From a checkpoint of a small mixture-of-experts model trained on Wikipedia: 42.5M parameters, 2 picks a token.
Below are experts of layer 3 (counted from 0) of a mixture-of-experts language model. Rows are named router (the router's row for the expert), down (a neuron's output weights, with its number) and show model dimensions 0-127. Each number is 128 + 32 x the weight over its row's rms, rounded and kept within 0 to 255. Numbers have three digits each.
Before each expert's rows: a language model's description of what the expert responds to; "raises" lists some tokens whose logits its average output raises strongly, later layers aside. This comes from a sample of Wikipedia text that the model never trained on.

# expert 20
It responds to: Vowel word bodies
raises: "ing", "ings", "-", "ed", " (", "y"
router:130132138108184162144148139143065164189171107175118143130095097165133142182115148167095091087118163065161135153080129165127123115108162119122187143112149140215130127101073084114079088117113183153185177145079152115097150133108084138141105115138093131122150132146120126185106147166096151120157102074132123112140151084174141152102173132097186087110137116136086105062181126096145178070101
down1:160078133118107183082182110143061144103197128146193140143141155099069121078130136099135135154077098106188094164147155070122168106085099142097152151140136101104116176119105144146153117123057074177147128149158154106156107152121111142141100161156181151184148188177160106116147109148083171170120120147136087159080124151111128099152127144128070061158139097099117170119166172100101133150169
down2:152134123077061123081185108125151112176174107168164183129110125104114161162187083105151128144165110117104070093140118113120088118126164147195123153030126157156147118141102144104179105171134112112174184116098159076099114077101150148141051176143168127159141096098066170129166096083156156110148115146094081165114109147127094091177111161097093112164123125170109079179084112134126116091181
down3:105147115067082151104145063148130174112174120142116117131105149117150145149135148135158136105118140108102087154146161106172125124125121097098062128149114123137151087124130155097118117157166103085149102118080181057132163128100027099113108067136128104153064053168149177110115129080116145197127137062139123131114254168166150112160132107118085082088157087087164105176166122085120161115187
down4:194108053104143131154133170073100108147172116129149130083114127151091122150180118130129097115179142118140152090143171145112134104114187196123075144095036134092199132093105136159120088156144083142110117138120156170090187104095147086167121103121136102102174129127150146112143121075066155135147072089105166142102165150091135172115150118150186184135147084106180118159143122096159186127172
down5:110115193163120141151135139127103111184121129108107140121121142151055128177144144090165116182157146194122099143130107124080123112138097137140150117119182155104135110134089157139136126197126112128124127126100116082067097199140119136141149148105153151119146143134131109142129066132163099106065136109149120096152119167107103122117110195191163163149107212161155077131078146172165069068164
down6:139152138128090101081146211118120132103139169155177118125063102189099097151109064134157081138150102134167175168112096093174089184134118092155072104117139084112155107141135105140133185071173134121141216081198180125103091092095140078136110119107129118121121140141119153108104046126156084090129160189102137125116105121121172146090134098084143140164117114146166168164069163165091179103153
down7:146111086116110139098171106095086120185140085120151176119156173144112115151152093143121106082134168090142113154118150125165149145116176118140112123184129127117113087109074071115185145075155088120137178111123106161135077147101202142110125109138142130167110108156167120197103151147120126199129113045164159100155186148127130142151116136119145108107213042123131166125140152143149105112111
down8:178137125151158160127095123116114104141052105175151086163150126113104108140119135134112141121138157080114121144115127169124123146094146096175134148091132125117131129152187147156096120077178208131198134070079172157127127110060127115145126084149147166187165139129179076185126078162136164145082138117122089114171138123147168138142093122079118104094088131104158178138131163108095060110126
down9:136135146104125159206146137110138123112175125124083121134094169140153112130144208107066158172157127085155100147162136164163133112094179174092156130123144116149127152145139151161088204127145104133101156115082150127174142138112097177125084095174168138158117112153099101155162116117089129124119101130120210136157176082071162139155103165119103168099169211089078122144143070179111138221094
down10:152175172120159115152132083108137149115168112118111138113154119098104194141175137133142172099142163094103119098212132103104159137126155148149090144128070181157098148157072126166144097138170072106179116141167139112120084039144133093165079179171141116184144142167175164166135088112158126111138153116134140134186121169064107102170135100089076181123107133141110090139142179175166056179161
down11:093154176107103095145108110213159121126149102092076136149124151139133140175169153125150111132115095136142121141179185173078144160101111074092135117103154137105132175111131168088109125179106072171136127125142095089122162069071132136157119142087159134185068191092146134115145128148139104091128119152179058133122152133189125168147121116183127109099105058155103092139153085088079156133127
down12:095111094118152096201127101141137185115144130119145149097162202119132110040132189135089167205118107070160077133156098173149134094069166080172091143138183167165124131077132135150150131136083093120188126146136124103190094135163154110120177073095118089133150111079108109140136127165070118095149097174116113133072151126101135165130103143101087174127142103140145129091130091146155111156160
down13:150090119114070092129144076092117099128080124131105137162163125128155176142147168189120134107126136111119162105109090119192085109134163130154138146115132164115139116118158125089172199127117123130132145186056145127112110129196076169158153117143102123089152155106065113146131151176058108136199167200146053163150116114123175138129139117181111098156126113096152101126079052191127111095144
down14:151186119100129123151111122093163144130150130092201078026137100106165170127160112130095134126177160109156160099132113206122092134144059088134092104157060137132069113179157133171129136110118105126140140108142130171116100140141143148194138104146081111117073108092171137105161108142132152180089190141144140058064140060127150126114092163137103156141134097082148172185108087132084078145133
down15:144080202135101122179095142147167142173080146141086144104159148100112103154102105179072135121136140092130102106152123160149085136113118174132144126088194121157126156122178119064168115193073178131109106116044077147138130145150141143189141135123142054085122113166099171177150101161076098106156143119145115053177147159140128139117121136167095132120121107085131106074117136191124115123109
down16:138161170031116137187114119096086057103182139176159113136088091123123070100175150153129127131117170109175176171080102135168084097145175135133106153168119142146128145132161106148129069106088131175150141152105197143079125122139099150158150146112180108139182128124077136146167147131154149152129087158138203184080140147094139044143171115114094108030159067059161132086126143121172163159157

# expert 25
It responds to: Mid-word suffixes
raises: " ", "es", "ed", ",", "ers", "ing"
router:154101059106104169136119088147124187109098093175160146188081176154152116159132089155081129093106154162108131082119132085130150112139140177102154089157106064177070114190159123130154148110109136084092091140130086106080108112160146148120137116142108096075154161156093095157096188132100087189127129108154174098130084136122108153055136112141154185194116109170052118127125127196115139132083
down1:090097153114154099102196124077204123114069119144098112179112102096114132120062096110085119129177128123106067112087053135143124141138202158152136133154147133117117155168085126068139160136161127179150055149128071092094101104187129086077104135135130153247088114119116127141086112149142137078172144088122063129125111114132102166079107135093098080153128167118122164106147089197204137121103
down2:146032049120152162106079101121153096096118087150124143149196148096101126105105127085120182161126118119132141118109089164096126100168154152184104098102156090081116099165120138162165114092109088106129079137106129179205090093142113178156158106103149151153134060096132153122118202142126131132085177104118127154102160093113095058100128120097108135088231187100128158159135109113132120164166
down3:114114170114132151043131141127146111111138138121165159178113120131111134150087139105161133129095079144129166139115084088128142178122089093129131072158102081097156137145164142147089163177158145099141167121107120113160155101119114132131145187075141112121132175155120101064114096159042113170111058146150138132096133175157171130103143189138095121178100118174075123190138123123097104124118
down4:145158139091162113109095165107071150197060199117133096074154094155085149063145157136131162092127155091130180089132121102117201128102143172149155111121157162142115036128154110110141152149097134138191139155129105128140199079061154058147153107057083114135148067092124091167138151179166133105099153068122136145123148160118175115140120150123123118105091110077161145120104100118107112158104
down5:138071186118151153104142127128120111134149140149104107071125184119142105187135175107124178163127092183151069123170093094101074115066135098167079092136223135134104168106120097131093138130105107125186110106129165093152124132181113097159139180154132122088165081117134105138198098156136051112168152120135070104166096142124090090142092144117134110145129129086087142117130163201142135146076
down6:200184145157156076165208062114098185146138060092149147141157113096156106139082135119074112170090115092130130121125158160181187192109143172165143166093152196154114147101172088093135154140127066078191114133117161157139168119149088115150109136170128132094133130133096088111132093135116121137092054113150097158125199151063115154130164156139148130129163173133147137179163122098150139110137
down7:113147074115129129166185099195113120104125112123114126164143079104112116141097151108134141122095109155106112138129153101174133165099208137113172136054081058093114102109102128139155155220182108146193115160112099156114158165135097119085146098216149124147109119110122119141124105151135124103119112094112128170124144098149101128163118085186093125092131121160119087151103076150129140106128
down8:113159120207125130152147151118084162147177135134073141130126184144121130155127103101179150112134126082077147150122143116089159125099114168142115094178151119127123162109142060147152113112081143139169113118215134108132111102106190147174145108145121144109126127168129140205141092155116122140073123096174102191148123198156136175115095135163116175134117175175096186136111121157105183155146
down9:115100135122140090188091124119162132142088149113099140110079105150139117151118179144140118087037122136136096079126083113182161090105117140102132140094174134115091202126087193121189178126088110179159135138133127107091152162160115150155117130098133123109145125094091155130117140149150073114194247133158136081112139140125193158097149119089148110138073156148130072123060138134147113179126
down10:136088114093060165063138104087117083150129144114131085067158185107141160132045112080119156117124120099156117116087118138112132057094115161145128149144165137167155076104139138131152170132153057043121139126134099104103120158136174084116175106065103065128184135146079118161181119077164123083106087155064129143144087141102122173132127179126168075182122077141071135130068111117116109119120
down11:149137082131098181090110144104155133153153147102099124116219134098087094091115068177143130113176105113127123103103135146096164093144102137191138146125180095134167134077127157150128157106142104106139149161106075164130122104097181140153153124090139138115145146149135114108158161186045132106110143088086065167197150165150147126151098121106151080154149158065117214054185137159118153089091
down12:152095053170134090099116128094155086184144131065095079098119076091111124188131123153073179112116075114116131137084148103133138143134088124120161150095188145079068044126185138133125155153115139148185084093152161116117140175107127124091096101198153108104124103111116107144077160144119112116188049133083091146108124071127094116171123107152146153089106149186124103149142128173146158163086
down13:075120157158095104144149131096142087124141169084125091135161141121153203168166127139139075131072103149148144144117148146091156107109120125038101102124141100098104100103159138108107127127131168174133116160095176123100088135104084128089101156116128140171129206098171132201151158196106116165105114141114113170091154100152178165152128108170103160148070100132113074141137107110118163152160
down14:147121098118078147052106103121160138058099134181160136132110096136134099112167094172109113155209083148086117118120157112171128144112151123121129108200108120159168095116099143189162075143166190087137120146111066132122118098114092096123191155086107157168140067144151170125101113190128223147051088198124152150088114112135146187095161108134184144156163159107132161081170097117125161120140
down15:133139139118163056127129109102069120094163135086130047110128131191097127144119123144105135155096155134086128133150098195144133121120130080146146105178124089187097201113162121163173103135126102167138123131197147120112085136137133129130110090130065110125083141125080186152134051083176176190131174128148085118181072168136125164112077135045166147121091126152086133163121075129080108168159
down16:151141110140100128096158149031072121151137158062156173139166143117137098134108118117106198165122089145098097152129136108144125119168101126143153134107131138095133140084109135165129143113169161137094045081115114111155139139139125129114156219125139148165176166108137142186110135107188128113080143123144142161148094183183102123215133130149135163152148060088116147102155151110102193166095

# expert 21
It responds to: Content verb and noun stems
raises: "ing", "ed", "s", "ing in", "ing,", "or"
router:149096109113206104165093149159161210106160175117138112109186149120130129107106115125143140110143151156145166084098147147119157146096099135153135095137123133140080073134103114120097120104120135123130048144150086144150144090112106122183171101111163138096134085142189129214148068150088105110184149117131126119128169156152140155138162164098144111168115107202166110167127128128060123124104
down1:128049114134163111136138164182149114148132125142132162047073161151097134089135120131119113118110131110167153167119115100106118172111058137104199146118106165148118125143129170142130093074143201112133181115159094173072121082189168134133162148105113149169099134112056155092178118088135186101199179135089140117114108156084157110111120215116139110140183166150108169153145145147134219168128
down2:203147134113119123100159130064129134132099155178188167114188091144143117108104112133095144125105121110087123176104126106066094094172118185114119075114094145152130135155143151083104092086127170151028103129114129119107089123127132083089103191114114147180167176133143125187154126103160126103130123158084153029125063095136100117100139095133108133124177130085106116124154106149133133161113
down3:133157056136149116114135120114068118063076131125114155164128165087175165177099110191081121092147121101137112130134140175115124162156092052170104134099110175160071142130151085147190107089152083153074029189178093146114071099163120101104089079105140123083143097124126183148138099118151111180124123175141136156151150064094120188120111144072160134139135132093076156099110126131114101122164
down4:131109144135167161172116150115159122174103136142164190127144143149111106141125132101154156059089195161132106098139120100121150163123166134076190092148090153163118172170134112178159116150115129141117112142118059179093155163152169191078133152177117136105144114175101153181152121106083138095155168162112124116110064070133123139151091211107170146193122098130116129094121134177113166186074
down5:063134119142174149162144134142169136143238122076121145096144112167091081122126151145143117131132148185149142146214111148124125102093102132127073121152161123099094193145067117083103153121115119071140173159113112156182181155145150142099126105129159095133131070141096131115083137118138109110163085094152093112152150120151124097181157131156166108154125112177156101158118136094110063113146
down6:096134134161127153140110140119093078095175160127112139178122066150115080162138113116215146125150156220111149123186038101074114121144052143114172095137098105063069154159120163134139123119118118083176184174136172114134069146178156122125131116076125173083092144166142133106141138093107092106176116069075093100141138135100138118109152166100135131128120146189152131121161153077091190097146
down7:151147099097118138070113183185102175155121129154110086118156162120080090138130156169076143099124131115147138168135092156156149125131158134160143117155125115135167184092076146122146103153058198167184102170123119124122152115101151128187130113093143128089152076127167042147101114120119083115181098089149180143114182145165150126103067152150116127091154062058077086122088108144159105155171
down8:159126138130131105143136124149162117164106133077151113130119152115161134107102047127153207111132135172140132097132108122158134120052136083175132110135128114153092071142165110102168154105094117127196178151099132066169163160099149170110137129150130125136146141048103113128130127212087062067141161134121090163132158192124147132184141202123026151182124169096120099170108118147127112069198
down9:118169134156105108124158107125130134166099157121118063080163084099118105095114064095065097177154071066094152084153187125133130147140123184188193157120148088124120111059123131117141121149154161114094154132183065209089116161082087061141152165158160151130136147157088087185113158127126142140139177175059150115107115135129158112162093181113103120173145092139092114136092154130146159163090
down10:154133149123149162132125125108088064130147134141093162164082181156073163137113048145150150174093133181167120155112193137110129142102063161162107091153074155128099161136101162145100148162110054115079140069112107099122097080067146096113144129108093196117123114096110092097122111098140187112127149117112128082092157111107146136148138153110088115127106150137169149107158127140202176142114
down11:147169133147123138169064161143148113144119165077131098087091113126131133088127131080141143103069112148124142171136135125150184130184153155153101120108088145128159165173121102121211082083110139117091155110144119241157127075134166208144115134117073152127143099117164132133125133130094130077172162157117140137148078135121156155111123126097145136148120164109170140176068141114169108205099
down12:115117136090091086118151130163068130123112086125123124145096167143080133159142128126092150073102115118144123117132176178138089146127085124146105175075135074075152099102066144152162185159136124146076125065128112151117147161166125160152152095146157168166139189111093118167129114169096151161074061166160120130147197157131053120111090086151103070124116139121139117111133103088148116106132
down13:118172153133136168115172144132148175113141117128147175122186131075151123132083161109156109106101094116147126126125178155126070163171109155077158104122089124106136202132161116152112152117117179126114103095103149136101156132127172143135061102141132150097126121141123180125136171126092217131148130138158152173114093143134089143087099068148129145174154114120108142113168078144135136147115
down14:120135142151128160088136103140151103115167099151162129133165106154116127124117150139113140145156162099144136160157119152051145171114114151109091171215134123178045157173083075077127156130144081138131121118148156143126141158080100074094114122131113080074097119155116136086120135104140131116106176120123122108170104135154127081061146148151087093130122100168109116086189168173151161121125
down15:095139052122124111124116086181067128146126098155050109153117054132134094124131164105145131125138082147189120161154150179145138096117139156124091105076144165049130132073141121145174109069124149097164104133138122122165119142171151145158141165210138160161127143124137072113042106113129122071110145133144129125137141205103090108123124144073161115119149167088123131159154119113124061130140
down16:124163108144139092162145154116109143106125107200158168103127139125152169172118107085121110133126174127184152126092118162111126134095147160053106143114092142168114183111089145181075124119132162171108130086148120138180128125119161102170135116122064113166139159153140065063093133109118137149121096127118128160113119059155153150107133124146189117169152151144090157128146143094128126126037